config.yaml
n_layer: 12
d_model: 256
n_experts: 128
experts_per_token: 8
d_expert: 32
d_shared_expert: 128
activation: "squared_relu"
moe_layers: [0, 1, 2, 3, 4, 5, 6, 7, 8, 9, 10, 11]
router_score: "sigmoid"
normalize_top_k: false
routed_scale: 0.25
balance_loss: 0.00148
balance_bias: true
shared_expert_gate: true
init_std_router: 0.00662
lr_router: 0.00108
vocab_size: 8192
norm: "rmsnorm"
norm_eps: 1e-07
tie_embeddings: "early"
optimizer: "soap_variant"
lr: 0.00482
beta1: 0.95
beta2: 0.99
batch_tokens: [32768, 65536, 131072]
seq_len: 2048
train_tokens: 558300000
steps: 8907
dataset: "wikipedia_en"
Below are experts of layer 4 (counted from 0) of a mixture-of-experts language model. Rows are named router (the router's row for the expert), up (a neuron's input weights, with its number) and show model dimensions 0-255. Each number is 128 + 24 x the weight over its row's rms, rounded and kept within 0 to 255. Numbers have three digits each.
Before each expert's rows: "gets" lists some tokens that make up at least twice as much of what it gets as of all text. This comes from a sample of Wikipedia text that the model never trained on. Tokens count by the router's weight.

# expert 107
gets: " |", "S", ":", " | ", ") |", ";"
router:057162144135147182143101126153103145100157143160105156105112119156144127140120156142139103138124151133153126100121129195106118108194094105129092177151122135089097122146117162146111142137086134111138176120083141107073100130126160102146107106154116168121119105101133108102093172093155125168101129119136098117136107102107143135115136128131128109146151128084105123132106125101080104109097175107124133159113111133127101150115142157128111113127125126145118175114101109145159163143145112156113158109134139134105101132094163114117137119091118101143120105098106119083126120137073129145142095102150112146139150123161113126132162122161094144132195157114124143118152144141125141121154086131124117147123129117139176110096135153111142115151133165153132157140155155095149127119114068
up0:113122137125127172184174108133126128107121104102117141137137097111125121168125160060120160130132103145115159121108136112105107164132135111112121127193132153173124105166142084154118136137096130126104112115149132112121078170144201117114148111148145144123145121148143099094103129138118149145092138143144143121141164110123185101154112071117138093115103124165130154127119093158146110136113162141177144145132140104134139131118144138138154109103142123106135103095128146119154143128117122145071116154145136145139097130110134136132082087146068108175169139115123161144145088129129120119134083139176130101132147108130107108128144162173089163134163123120178125116146142182132114126142171110137140112167142129123146140088116144147160124136123160178114138131109096090152124133106154
up1:110169134113120152145087122115123155168161075126139147139153137162127181152150131186134139115144103143143153147115129112137126106147114109131125108156154147165155144117088172123102131115150117113131131102111110089171132156098147070127108133129166123100119083160123123114111124158174133151121124171185157158148128095149141136132132165141102099140136120129122184141111111128155156107129143123124104132124132114119109144110149162143105117121138162132131147160138137129152113116154092133101162105123140118128051116099112121134151122152085081093133099120105130083122125131129096142167160127138145146150138100164106130119162126154120047122132137151173128167161108175128149155095136082112143104133148104105102088134165109147125114139151148124127144094177107116153121128117162
up2:129152142127142133105103138165141096125136087139118136184109163111120132187110144124147119149103097114110142136108137157116126168142112105095062125118120122114125164118130179129145182149132114156117141099111134152134120149160145080137121154075117120087128115181122147139125125140146132152180116149142133126110121095121138105092161106160127143141126088105123117139119138104107143150137163141134165086081150143121135192127106125108109128143123135090122149096098126131149111131159102153149167090151132110144102145122157094116122147150129111116144152147136147062119171097154117152113136102106108174148123113153143153125135092154089129088156046132110102126116129137117109126156118125097143087130128139158149134118125118174176122102178124146086127109111140113112085115125099
up3:162143144155090132155132149143124120130177120142129138154173133113110126146164102158150088122135138129129151144118102139142153152179092146125130143144086166133138090068125164101100115142146063135113134120104120089153119150110092105141157099132148138103107113135126077153113165151135089120121127111121178143141112133143146136132117113116148070118138172120141122112077085128124093114112057129151115185132124131164137111093152141152124145138111143094148122079102100123116135110086085111126091120094102122155092141095134101117124132107115120106131109105114119122122155121074143149146161128144107139103125066148119117116135148071123103121132113089128117155157138092156116086135128149121098122094134127141157100070139120090135133126123108166122107122148131125086137097141135
up4:124099164140136092115094139116135101110156129125115137148121118143108123122152153168115125149098138147134134125145097163107144159149116159100125107159132170125129135130147164112113091139128081179141132124112150160076112131120120131124133103158118159146131080135156159108121134116131134143144143096120092094128148104122112099146143177112193137119171079131155112117075122145136107148125106184148119115126105137062066094127154165124150131080107104156156168160099124095127126112093100132124126123092126175131119133156161133107142088133112117127115148126100154171065123137124190108124111119145154145170149141143107139126186176155120140140141126149124135154150130129141119118160098132138148113145127119107115094134115151169156086127177160127098099150148136119102134134143122
up5:181137130095118166121117163177145111116118136088130104152158130121162107154098131130144141126161110133147125098124105131131119140146107131121152130146143101129149126106116115113152109114117119092117147147119107158140119145129148090069136087108121126149148146134128149155096162165140156166141129103124124149149135133098161138142100109067121104101125136114123172102082120177102112065140102116084104128113134101086119151135141122106108140143105171050140127151054134112149141118156139135127115107137127094119106126114128120129113102079092112138152135126077117082102141137098167135086138143114124142161151117066121116122105099119134123110095183120120122131162155130163088116141132139105086140154177118154142114150138115119098124175135108111138123083107131125098155094107126
up6:077161064135116117135115099140141165103125150131148134138115099146123139103125134109092137130131141142162104107096098159134157112156094127142107120189092177136112112138136137116103133149117130117169121136150092113084117107143130111074153150149120173146122142130117097096116129059145071132104115102114129145120163117125107110131139135096158098132131102171164159141114086112106104119093155134136100130128128120138094108122119198040159128159184121141135142065107136138143142123094103139098142125127147138162112112149145122096161113103110124134125134142103145086119137104102113120149161133123107163128160112159101102105144133122125104094135143115152133114113118106127133120150088156146113141144096157119178147092153097130158135151149157140137122124147134085158135107104138
up7:093142121183122195171129083111091134142120124129134162111153146122120108119101186097122132129119129084129103121144116122115132087152146111170101130136120110103079119135099143127127146098105107120151122093121146094117125109113168134116155132164131119131118099153120123126136120099086115118143101095137078170111121104153143099140177147153121166138108065129130156119161133115170126065120113146156173120128164112137158131110172153124132105099107132151128138100121144132134131095096158160134145110142157114132125106102181121114145105175125100119112116135144139106105124157107154152155099107131096062087133104114089153128123068109133140118111163094166125123132179163171107129132136124146114131105102143145107112087124123126169109143119113160148149114110136089144118108105141
up8:095106173172106135133138125159110157122126133120112128147129101123120115138140146144101115116141133110089147140144145132108116148064120113155098141140124134115122135172128129152154120082153083083175179088116135159116130127112175149129134140118137137104101112123144093138122116116101114132169122153143147137122111159153131160119101120146089153171129113099120118134139130153135108161155127110086113132134152080148127154104126154138092160122114134122127136123174124158134113113150153144152139162132175104068115137138168145119152101155122150087130163111118120146159110130172071140143087095119144065130118125112154144126086141131164187162124155114107209143136128155094154146142136137141144104106100158135118135111104110114150132159166129116157129106197133153079111132144137
up9:125130164142099150121152137114098146123108137092125138083119094121174154134110165069144096129102161141094123152147128108109182121104107140103099088117145127092113132167139147159146160148110111117157157125085153101099160157159138098129103141114101116123166128092124134108124168122136105189147120150121127128123122167067120153134070155141146129130127127130122136093123148116151140131120080167136138134122137153131122144122132149111128118103126169138184134109113132140152175090155126155117148125150084124141121109139115135084169094086096141142107090090104151144181132108121124095082102106145149161108155109151094131128140141133130134124160111105092169141112165138141134129140087131181064107144171099131119104140123134132121095126104118127094135153128142125105149099133101
up10:085128148123110161166114140121117142138169147129121122103158144095129140116122094135127112145109143139131120084124104102128144099087108123112161094114158158112105136107142164138111143149151123107116152122084122130146146146124123117139125106108172102176091127073090109129097183145149139169119157097149045139154133098115140160104124067155145115136149104149146148138100146117105161168089100123087122138108137130121147117147133152102130125163152125142124130129085138146119080122141133132122151081140167180141103138111099110116148110137103104117106098121144142136089140156117152115135106128113118148154113137134103169139175112122124137123098151149146144141123163147094140151206143148134095147087123078159110132103086134105108102145155148163124127145123137160116095104074140
up11:122152121150132127143111143089144098137086115139129156087119097175182117143085137097176136104121165111109094143163159139158134172134100132100092142158141144118114146181132151141128180146088107107129111097116146113152109145139113074092132154192152074134130166080119178128141148137148137156113148164184129136127129119125141119155118125137083105117112135153137142136076136139146141118076152136170128103113192120110136094075125158163109111158127151114122127130122148131131155115163128115141151143134158118127132128107112129094144114087115101104125138126146123109135147156109111192109127113102118139143167113141081161104140094189139128131137129160155139146117158117147146134109097100118127143114156088125148118091117115133144123136134125134097119162107116124128108110150101
up12:106139131137101151111120158144115131130142098171127183112164113139113202155137154147123109110123133141134120157089159137125152106146133159119156160150083197138117128169130130133104129121111115107131136137130096105113156132121126106101133111161113142113131145150136112145129146121136129161151109124124132136150138117158069161093142119131124085123133103073162128125140118101123120169132148170107113149131122117147065170107116144155143146148109133126139143090136135141078117123213138160100144075136148164145098098113136148092088136106115106097122110117127125135146116086111147126122148099156139072138161130123127135165128117158158126110110126127122169179101145134127133100166157139129170142141143150111144114081145119103117079117161138138121169046126125142114149137143115
up13:091118153150153134153108125137127124114162081162152113120160155158111134146124129129111173162172157116138126135116151096170106118163104092141064166126110090123080141135133095080117140120086140088127146128155134126173141144121126102122135089140117146106120117121191154119124104118160121118133145152098128167138112145132160101122113144161150126108106181098112109130172146094100092109096160112149150130141152134145132210114108137152150140106116141081109136117136109112154179132146107131119131130129129101102110112109122143133108143123093092107102146160092079109155110157101135113155138127114165138101132107182073163170124109145128119142123122145102129104152088141120171133102107109130136140106147141166153112143127129141093117137104100104120140126152157146187132117107137
up14:121148108112088116155145078138100123140143129161183173119152110124130127101128103143134113198149162120135136187124138135143133124121066135114126165122127119107084130133130135136093117144104117159147107105134102105165127116090102136117159091165106111134116126166127143123092114134121126124118118126124095140163135169128123132136096127131172110153070158130186131134105134110113112084107131125110137131129152151068117119148121138123132159136123126118136144127113120159127125114171137107132145119105106091098183117163132167129115117115108161111106123141114123127118106135128125173110182146154157119156199160166115102213146117122156158108163158133164160126174131139133115125118148144156088178153143121103112131106121172142143112147142144127159138108127098094133121173120133
up15:143175197144120118163133104137120161100132115127114101114149102138141149160124126141163137112155118105116169136120102202088134101166078128180141126095114133132116166123127131103106139102128129092117126163096101157139139144091159157128090106156161142155129142141155112127124137129085132149135107110098138131111132131130094150130164126135121141084156116125125114099135143070116050157112146145167129153151120157154087133081113160126133109159127139144109114139099159149119098163091150140102066114133172153124134105141127104094127078072114108141168101128157101125101128138138119126141092144110098105106147149151143130086109122118105122128125129103112132123135109143132116128094155151141168133142136086165113105155122131132134117154161142170126149093169115116157161126100137
up16:092132119147114154116119140131131142102152141168113193128131091146137104136077122156114089178142155123178150133127110170086134122066108133168123137129154102119138135162116112075122144110116148109148148133133154152097111122084145145131097174112151167153086136149108073138120102102090146128140143092165101116130125126131164124127156138120087118164148121148099171126150109133127098147168168104129122149130117105177148162141163152130081076141163153125134141123102145105102149125140135128090157123128132119117122178090135130148160102108121140096109091101166087126135045129124134140118135154106141138119113101158120157130079131146142142165144100115121137105112100149120104125148131128105139158131139136142142085112127125148154114147114165126087166126114099125128148113145112

# expert 119
gets: ")", "\"", " \"", "\n\n", " (", " –"
router:090111121172126141164099113147108168150130135107178110106042120100136133120142095123113089121100175123186155149106097135094125119165117131120120164136107119107095115135094151135085150134113114105105163090111104087093087130130142130089103140133191161118112132100129147160152177116140133143121126142181071136120130174135125133128109120149153127147075111104128147077112133123112115093088113110112135170089134113168115119120106148127126111115105125140164123164100126138144141143100132142102162145119180151124111109102143116148137141120144105160106127125135119093101147169160124167126100160135124156137133131135106166124150119111162150143142132119105150133163126139081139114121104136110094116072133158115114122107153122170148133150156152102129108141117134133090158133132100
up0:158100110165113076133107124089109101133119091142148158154107133090132132118140151131126106113094138126147093126134103165129114117096129121114127097128125095103098129099098145110138129156122122109152102122119143122170149132116153124144101149106111135122125114139091123136184163091105098145156143081153088138096163098106142110157133134164143157156097099130128089101186141100117057165127140140094136171088176111123133091065155171153128106106169085159138072153116128095166114147118120133105176114102113141154143116120138157114146109157168153146138143111098137121110105118137129107167102128102125138102146132123145139152086139106101183102107125115118143165156087132106138156136134134110154135137126125139112095146143104151146158124130106148113116142122154120095141104081116
up1:095156117139142117083126082183125176188139165113195155133097120103127157117104126146111123118115140108114181126093095102143102118189149146124150130104113098110134137117087104133115165140127151171152131074133132117130117091102131150111119137117137138140164147129121151167125135157129102107142121118109106162185104182114117153124165127132126141137119170126093123156133124141110076135128134123143164141080103144137180125103121140099145113136134101186125151126108168126136126134162173109101103125143148103127130116141122117147130117150150158137161139096135071117097140157133136108090154087125124136139114154155148149129143135132164152090176131119134119128115161098115099092123110127115155134116080187133137131116132139155120126118138167151142110170137143161149145170151119
up2:082139158132125122129112170134087123127114133051151115132103145144147124104133160138122110129121145187153136139158136153098133128160151116155136158087138143106087141122149122098134124128132146128107094147132140080099109156095176139124108141147105151115151141136160108095147202128146113134177112137099138094175127141144160115127127135126093134106092138071111149122092122107108134165161189143129167144098097146148079080135140158143172114149137148119168172133141116140122116143160097112152147132126130149145102134155146111159145116118163117122097136098144120155130138126097149130107114106146153145084133126133120132115138156083082121099110139121136126122088147152097144089112114129170069121141122110074124131142126116111121155107112160110116119196130140111125158114117125
up3:143124111137125154111113116115093126106123158135121137153122118117132118173119123122157155137078118101145169143151148169120151125147120128144138139120134151129119172103136149126129163113114129108128115163135175096120137135141110066167140139152154138140127083156102127122114163138155138131108110094166129136149080155128126125184138142145144099152153120113112157109099116108181108127163086105145167153137113132124105160129122201129135136160127103109155158110106120134113156116071160131141109126130127114149170108143141099125052156110142151128132100117145129103168145142105088104147142091197100146121137163093105156097120147129149125148164129091149177125145084156103127149120093087145144153098156142162142107124135167149132125118135144120127148094162113080097107104106093
up4:120121125192154137124046139108070148105139114149126132147092117125154145154109135141114107141156148121079104129139098094131154150148124143108116139160168135125111139111132147146111121106144115129106099118122117171103131130100161111134136115142160135162160114151096134124158150119140135117111113092166121130096081126134114118140118071173128131150097120139135152079103107113105129123126103139136108121146150151093143135112063114146146085090106143174097087153105133156094116102119131140139127133113150135102146162099140182088151122079143120116121113138127138143149129144121158163132108128127078112079151114122162116119106122117180164167151168125092109123144076126135130155143081148105129144139139134098116100158189157122151136135132099110152147073145134124123132150153105
up5:129129154119151121098111133163130140106126110143102119077107133109104137133129123132106121127143146121130142144128133148101147149107075156118105114120151122149109116154158105118096161107157135157116132162153114132101133143124138152142129163143125154114095123132155151126113163121141125145112124122127138102128116112161135168108133163121144126165102103094089167119178156096126080129127149085122130120117144147178082175130110168112120150119126164089159076130128181160084109125133116089107125161172124114145097175081155104132157084121123099152086124155137071118120123060137138124109122122116176128069099115130140127173143143167120136117143141106118124079154156159150136118108129148094096128091116101165114065121139100106112154164117156144091147156113133143119149138146121
up6:130168107144134105127109117113113128154156114140156145104100133087118126120103148099103144138149169159111102156114118173130131122144129114099142101120102102115127128115139100113094103145116086106124140112111107141147105142123138122087127121117142125149110161141154118150142150093158094155115151115091125132119121173139135109156085118102097089143173131157093142106137125093127090140150145091138135143126144113115104101109110161170050116102144137113132098137103098141128103165119109147124150187125114123081113151146070120110143103095168149158158111097161128164116112170127166126125134143104166141104166116148145159116094108110107119105119125107123157069155097101136053112073105131125120151116151119130094137151135111111157138126120153097157083191120135157161135119127130
up7:137128145161138097118108144102078108136099147111114103140091140133110129132112128129107121077113146095155120151112110132090132138167081151145153125140128142097111133135132087088131115111128140097119154142137085096118116142127129136127124080124084150124101143107132128138134151160092083143159134111124096121122109142131148103140134101141146150085104121116146097081161146112138132114137120119137143139133133086150098097149158171096111157129108135070104161165137109104111137103095133131157133138151171095171139125133108188119160143134160170167119177145104146111205125130119119160125081141147135101111135170100138165138120133134152099104129106135087164117151158162151128191157137103130125107082108172163138114128153138132147141118161116133153081164158121104141122152112151
up8:094124099151132130136108131135093116157067133138160096115105107193137138081139142137097143113134128186130142132207115125138135130157152136131093165168086128145114120106150143105126190124101111122082130151115103105105121135138150087161141167109174130147146114146131132137126151095119105146164122148088147081149141161075100166157128120164110182133146124111134150083113144119112101105129101121139126113112128140102128100130105146128135107100129123130121103077123159108116115102136114122136100152100153101151118096141119143136134135132134145146086115148173109119159144143080129181142157114141126134105138153172109134140127089173129071118167152132107136114096150118083094152111116132157151125114127092137128100143153160092109107131117157130138115101176143131114138149138113
up9:089140135134131132194098111155122131123116131087154132132130095107128127112118153133103136160147127126143115125096121120135167153149088069119132162150120147159120109180126133145161142156137114116105143117113108126118170137108116118128143130132170208124097117117125122112098131115117129115083112116141122137128117146050098139129158152087101157137104121127146156119170114151130157077148172094146120168092158135092131142118103126112148138124126124132132138125115112092156158132084077127109123104127145162123163089116089134083161107141155109147169114153155103094147123096106150111135130138149097116107137162135135108079128128055115133149154137125127152133097118147107181135139178103131089157082164131168120156143138148114143106105110171137138120131127134098147143145150123
up10:112136123115137127146103147148098154095137144101153120150077121169127107093138116164137152135104145125122101161145108148171139135148118086148124134108139121139121116118098135092110172080141123144125123129133136119152125109144157103129096098152170154133125118097172128129119123131124148129117138134124139162114109165138127137057112164140113140142117146103120100143146149112151104127092089116130110093073134144131170122134112141159147110108146084102190177139145132168113151129100127077110117125113160113135119119108148093111119120115158113125164094169154107119151153171142150174116086105136157142146121136111126156147161133124105116078106108127102116129106125218082133092117086116133108127109135131179159094130122110133157104145117091078092141135153119150161179104135115
up11:104115162130147122151109100091135134097139139119146080085096118126146116108121140130095160123136172121127188136165153147096143126130105131092146151141095107127149108137121197136114121098148155102070113134156108140115094139132165094144142122114158121122118169168097134103134103126079155138107163126143104109175181164155079134134110104149164143151161148081130161099147113144140119126105125084112159110126114125109158180127148146153103130146148176118149127182109116130135090120136092125138136110146156081167146095139114166125147120122173094130121114113126115140106104110123147137112129139107101106114185163143100140104067128143192111116145142139117159125123099125134125139167146126144108120126110084114117115148092127158149108157147119131144122137137148138129129138107082
up12:134116157132119104152113160145127134146142127136136145123113100112069125113115099175128207099151128150148161147115122106163151135168121136136106121145125121135123181108144154162160191141171139156121152165122134140151096127089137115114090102063156115149098096101118122106141134146158117135114135111081113069150153121113122153152114127085129164125104113136085118079105145094115120135137097141137161164150142135139126130131110127140143156121120136180118075115096139111180155116146137121103150085132141090136092117152145154130114187133140120113154143102130115115180100186132088160130123080163142142102145159146101106098112125159125098135141090137159130134120119167136132110142106103119133084146126134135144140109150129146132166134122116116122092124131134143159123129157095
up13:105139133195151127164112134112111154128122152098167105184095122166130114128165124119091138106091121139106161131122097123109124103088095116110112116111092139124122059149098097145154094133104125073092114127131160097105105181154124135132103090118100123168140113114137129129116142141082118118127101171162106125148142138118137109140154105122151115161122146084130101094151109152131114127097144124134137116108155094142131127105158163134094123078136119099171134135142148178131099139170142135141137132143113156117099166122141083158138151175097147171119151114108132123103153147149118121164149121110147131155145106134122127160118142141148110141148107102092145187120142156039171122113105109137094131123133121120140083138122155128102136104132141091116128182113110134116123113127122
up14:105092120160138165126135114145112119154086123151127113150122129131158138165186106120135133159187137138142119096151140128151097140108157124069144135093164138118162126125102120151140157105107102142141131096143136109153146109173136082117125117152147177117159135141085155131114082107155152166136178117085143131124119116082125082152120119126127106106133092165104127078129144140157161116110077099154123121117143106119139170114154086103141135135129097117150145120114150151102122099090162136096135147095087154122129141144107121104117130109141107124069159133119151108123157093110153162101133170122128159091142125140130140127131155135153124119155083130145108095123124136154149115144145100136128105151159137102113157117186150144096109140175107174125138137140130080071124145122162
up15:118119135096114142120118126139121141110127108116185081115145131120144157126105097119153078144123104093119107143083129163158047101102147128127104115177113121130106134124112128128128151125141137108096101116110136178118102120172132148115080168149112137106188125134120152115122126154110127132140142154165129135138088140126102147102114150131122112123092127145114127098147149134125073121121114152110114106066144113101095091139091127132145080185096149129163153127150117140137156160126156114072139122156169148070094114111134132174123134138123148114144101147129135136139131164129150094171095138065094180170122132134141151124144144124129121105159149141098124126118147149147107108101175146135123101084146149102151122126086124154149144131162142157110176138115134152140122152118110
up16:097099139136121138145117123152101125149136121121140115070107122117138140114127098118126075118140141123174107138140131110133134102158111131133160152185121097112121142100094139113095132111183111147152136058106130110149104134127133146105098121154156127173118133128101125164154129130173124129153142135181159137120144162146137133129120115122112099132107148120150161062059184132134122118124145138080120114123130135096105115136107139130169122097113083124131108151102122128147130140107130126107164168121148152141141120112146088115138112113113061148135134127191114084093152169152099158135115075120157142163114118112157142146151118103103125136104097136121098143138117114128140152088115183132090132117153109133134142098084129160153153164144134119136113155103092152107190107112103

# expert 0
gets: "\n\n", ".", " (", "==", "===", "\n"
router:129128118117155161129073099130113157099127110129138113099107143115118112125119097113168111163087110162165146146093085150140108141141124128123144163109111144077176101114117105122142148128112117133077164123117121097125107139164118089115146114156094127116125181134110129117143198099114110158150103154129064136127111122141135124106123143155110123141130085137121100113089133122132106122137115103107119163151120149160134173139134135153121122138115091131082150107129146145103138134078113140163155136093130140132126106106139118134108115154119125134126093112115166065164167102120141110131090078140131139129151144117111148097124129170108187167134192146150162121121177120142160130112099121164125117097142134140096129094176116142153126116105206127160144129115096123101124132118099
up0:137146124110196165113124127148112123130164160148117111144149114154124096110165081117161113150139087127127172124122108161145132132126104152109112142161144133146117147093151115133165143104184133154137159134141158163108098163120109099121129108129137160112123125165131148151098142117130130120133102149104072088143115059144118110132102138117149095152112103145118129094116106130116071139097119113127102123101120130099159149105128158113095124168149141123071138132160107121186150111155144131135115133122103146117107148086146122132108089111134137161133136086102160103173134190152127131073090174110097141170099106124152146135115138143126147126129129139125081153116185124129132111151089116116114158130167134127142114114119103142106125096091157151108101158119158120161124113159088
up1:140172053137133155093136127116160132153103101120146105145067149123107150152133111128150112147116137158062131130090126155155134105161092134149136113127104158124128125104143138177140118182126160144124122130130135106151131101150155091140147115104133134153120129164101145123146135085145109102142135125139102163111115178082134135114126117147158149113105132135136125087151117103120077133126140129123122111120146120188086096142104134091164123118085122182096119133148129126118151152084129158127153071125173110160096122103097141121134104130144144119134070177129164127157119140131128127109118090138097151117133136088139175113137132124151153145132103120144127130118146114115118163117113063118141120081108124140124126075147094137146125116164167123181081125153125151123091122121126
up2:159119124119156087154108170163179133184159161114118181149136139109159101130134154099141141138130145129176137134164096140158145105161138098136141150117081119142126095130141183127143129162179095143158151141104131135141136137116093102105148137132146129113049118160146133148132124116144147173100131135097140099106120108137137084112122141110117151198153145128118123115119127107147107127140134147164116121128115117148142125108147110107126165117112114176106134142099152140146099128156087137129133127119163136068127145111112074118139053083111133135136114123146113127125128176137108134155157153160151145130119130146123137083102126141126170128093107128118115116155129159135142085121108138089112122153121106147165151090124134151128143171105146119114103118149116133142158096201151
up3:146104154113140174183126129122136119107133108193119112144141136153149145139128181153149128162141130142122118143102084099133112169177136153127090087148130119104150166151127165143130156133132127124117135065140132124131100177123176124120144134141107115093125107127179149091148106119142148104094150096180086119133126118161133166108131136107119131188169096136133087131152106110149087130136098125114126149102164121159120142130100137153147112124146118103119150115133140090127101147123149108100102105098136145091147095110121098115131123138122147055118144143102108097149184145115071142131145103132157152109142131123120133146134199151100117137132140169149130109130180140164122114112101142122153090111130132132154103156110134131120136159157127126124106112133179147104136097131163
up4:121079079142137174094115107114104125122136145110155145093082124111133125127124134109107118123089074116120133154124147126129115098095161189122144155125139110085134123111089134140102109144115203072094131114140199095110083172114102106139105126149127114155124142086102055131129132116137092165154119118169111134104099102124088140121130156171133113131137092161059156139131122153101193127132097112181157159107160153153132157130146125116123125156142119126123133103095127115128153116122170109118142115115137159134116125135118144114091125131155143123139122092115167101102097125154180097135145142145143170101161096145113102131122106139124143111117134141144111160126127117163122162137126136138118122134102101114127097140136135131095119116108122145115117096131154103104108165117118
up5:158093123119131137099132111144124192135171115120127138141119102145107125146135121126102154116106119110129146143130152112139160117142108102101152149148111116172160095131059128161148148120156136111096133133160183131137145107105091107135114142126133125109100147098152084132128093114142128143104137122136100144116116123118111136136159128108118133135114134112066111124105092147131123081197144122107146117098102200078139130131091159155127117127143163141126092113129122098118160125157162144143151094119110141104133099100133098100126126126116117136193093158142141099126130175130141126131143093133125134094142102135157153133117106108130151133091120118136109140097115102143181121161103107077104127124185111140125140134135111135176077101129103097119184089116155133122123127180065
up6:124106113155073164119067116107158112128121095137136110118138179117105158132104128113100089137142146101112117086130115105125105134129096149137141105136102140121165141132129092143123135108105140087065154133151094136127124133128135140166114137145104094067153172109109147145151109148120136121099172157133132121119113107111118170092128118135109130160136139143109154127093158182157104138121131063119122167123135139157122144137125099141123076125129123131089119126150151158153139128091128181083143112117154146115150139087156146116130168139126168122121136097157147110107107105128081129128129135125090118165112126124117118148109108108129202148180122120126107124146153148130154131111148138125138177142130106124106130096055138114122144115175181143121147172118102134071117124126111
up7:146121154095120143100083164154131160101135108133154150110133100107134100155098130128107149161068101130090100142110128125110138119140168130142094111102096108144142161146124164129089123082087118121121157126142140124124131139152131132093166134159102114109122138089106121124132165134124090140074091087172131119158094133141091134111113183134121106144141116119124120130158158142139157087161105081169142129156117098139119092096134092139112128111076120144126119091121142157086159104116126126153142099081111127139120122106110096130119110119131109159135135150131121113131171121134136107128135106109153106097112088108131121096119173160148127100170169108102149082133108112138148108103102125138140127111133155074090146093124103105208127117113135126101119086069131130108115113102101
up8:126094125117115080092097138113123130108128113108146089137148143090112091125099133154157139114104125092118165127131098124083087136140146103114175130146097131129125145127109145146119125098121165170139123142135157118179136172176134125135132158117116149154155126088117116130082167157171104115146137101146118140143082144161137096129139128122150114109128110127133118134149135126144127123143141110116148161117125109102135168098147073111114121105094138148160125114090111110097170092101149097147105087138068107136120141131151057142124165123103164138089071121134165085106165157117116145142140093106149162136129124094099113166104134143091125128140120145124153119106077132146144143171158120141099157152132138141105083091174136151146136100135156108133127066141125145129157111106124
up9:112129097103155143133112140136126078098132083129154177137090113123133137111132124134124132120108120157130127138129146165121112113123140132154155122112118111080115133158147139090135159142087135086101147132152133161108091130122149115112152062117163179152169122091121128156139187167095089185139134093096115103150165116142156153112136124137149158109124119162096127133109162131136114089118139126105097179133098132112135157169139129193169117127135115162149133124108135109154120091149129099127166117131131082193126132133132143128106091112171108144133114097158142096112187128144153140101129117159130159118134151110124088131140110105111175164124106097131097102131128124168146146138132150153124112103148142124121150168107155106086094127136147110112170106127123114091116114099099
up10:130137129127147097112106145120089135146140132145106098097093119121143124088107127105104103095110114169126142119092139132139108098151124107128101110084130146080160116112156142148144126112162104114112111141137094178119086151146063071125164084130111171111131181097174114127093137103103090144120138152115107139173134104130132130113113111167125114116152150098109126127143075135122090142136127161151098119162090128133123094141143152139088128126099130096160094152091116132116155148143115223114138112117108153133107115110136159140141095123122087149144115050105147116164149105149084118150102119154125109171135121171107132109093138141143135128136136116142144111109090146115151124071112127143111142121119134116145098146152134098130124131121145120127122115106111151135068096122128
up11:125113122136098149052068118153177144099128126111103135137121104140151119160132119114144096139154149135136150073134095153150104131087141152127127131132096125120166110117113150121137147128140119057106090150085144143087117109141148117140141141140136123074133110176101114123121135106137106140149108099163118160113126126094120151153124151128100140128152124120119138073093110153114145165139117136114112140131154098127140162169092117158111046125149110180089077108120131179131100129128160159167150104113166137107141138134160147122119129121123167138139123158142155104119120100155108105129087139147089149089103098187118138151108158109120143115104159133123171117155180138131132136126137105145131107120132132120155118148119105152172156135135173141130150117165123151145098144139120
up12:132165109126125140113132133132139143125146099144141114097155137087124130144149124135134093095155156093152131141131174105037166146148100160122152125134126164079115120151124142131096135131136141147088113127129100123148121132136171129176150137142125121162118165139094146127141101123122058088098136103179147114157113111146122129087115142150125121153128080108126176168132157061108107144125152135128118110120110106135181119142130143101126154115088153119145116149076124127116124127124115096155109130130141141100140125120159111140164114195122110110155079082139088103123123113163169160131153082107136177123129152133148133104140128131133122154221136127165148108102127108132149121108164129095129148145110134138128102121148120112141094117115146135168136162145114154124125119146143
up13:086113119159098129134081133088104139151152162086141130144137148116115121086137134138155172151130135095147132117110039118168146127140125116145139133123103137108144129153139091101111162145121119125071130136157176130163126153165109150114152080121121103118147166155156132141121168129170125123125113120124126122098138169117104146126142123102145122140058146144088125108142161152156120121110121141170113157178173185156134169132131129152110094116097125112111141084112139166149112159124117146119149151102119114147117146137123110117109188148120127151130131173116131068082126164152098114160144140129099124129166150118122103123081145122101181132091139103131112165164136108134148154169131161115167142141125124145125113156154134158109129140102155128119098161128114106116132116131125
up14:094149076152109237116164110114117167113118143108155086138105126119135119140157118106160118161143130141153125123108190088159154145119113109114167110131098161121162141147149102144115120127081114107137141071132114101094132156144155161138123129117156106133092136152103132165103165145117133169125134136138096132111129122127142116173148118118147108147107109123124130138093132133119162144117146153128116154099129133165112180178130156185131109148163121122130139138179122134104153139122138149170140156112096131147172086174094149155150137161104141157129153126119129142116174083134152110126107136121105110122146135064124151163179106147122122151128111122143148148103153094115138145140143129133155143142127136130134109127128096153144104095133152162152171116136131142091118139144163
up15:134098132171140132118126113114091107165147100117103117081124089134133130134117127097184120130133113168138137072094106127183106126161165161082159082116123121117113099167139145130117124091098105106157128121130131122155102151112113090103140172121121113103104159130114149137108148140177143148164147148119135164180111173152129136110150116122123144124089080118141105092121137124112146171143078113149119161130185087127105100144128139136087142109168122129172131119119130137094174172127146153149157140119134119119138115126163109152066126132169178077178134108151157155157080140129115133130155139109199128136126144102129145122092119108104141132140144145114149112103114138108124143103128141156122118143116176120123117123109132158121124167120162126146149129146105144135118128103132
up16:170090138149096134114117139154097125119088117137148142124146135164067136122139134115122043136103170117180123116126153145140099122094139165128152175132131120111126106130117069075107163181154122136139098156170122103115125127076128079161119119154113132097135138101137093126096119102135173127160103148139156105147126116125156109126150105137124136122140113109129096099164134112098145134116095105112112159187147162183131152116146118129182081115074106125136127125098132130068143110145100167091095135137108158115151089135125142132121146120141122121122109088143167123143108131127156129160121123129102088119114124114121103153107139128166101130117106158149179118164095090149149146108142110144112142112131133100116162167133132154121125129104111152161112136131106123115128150146131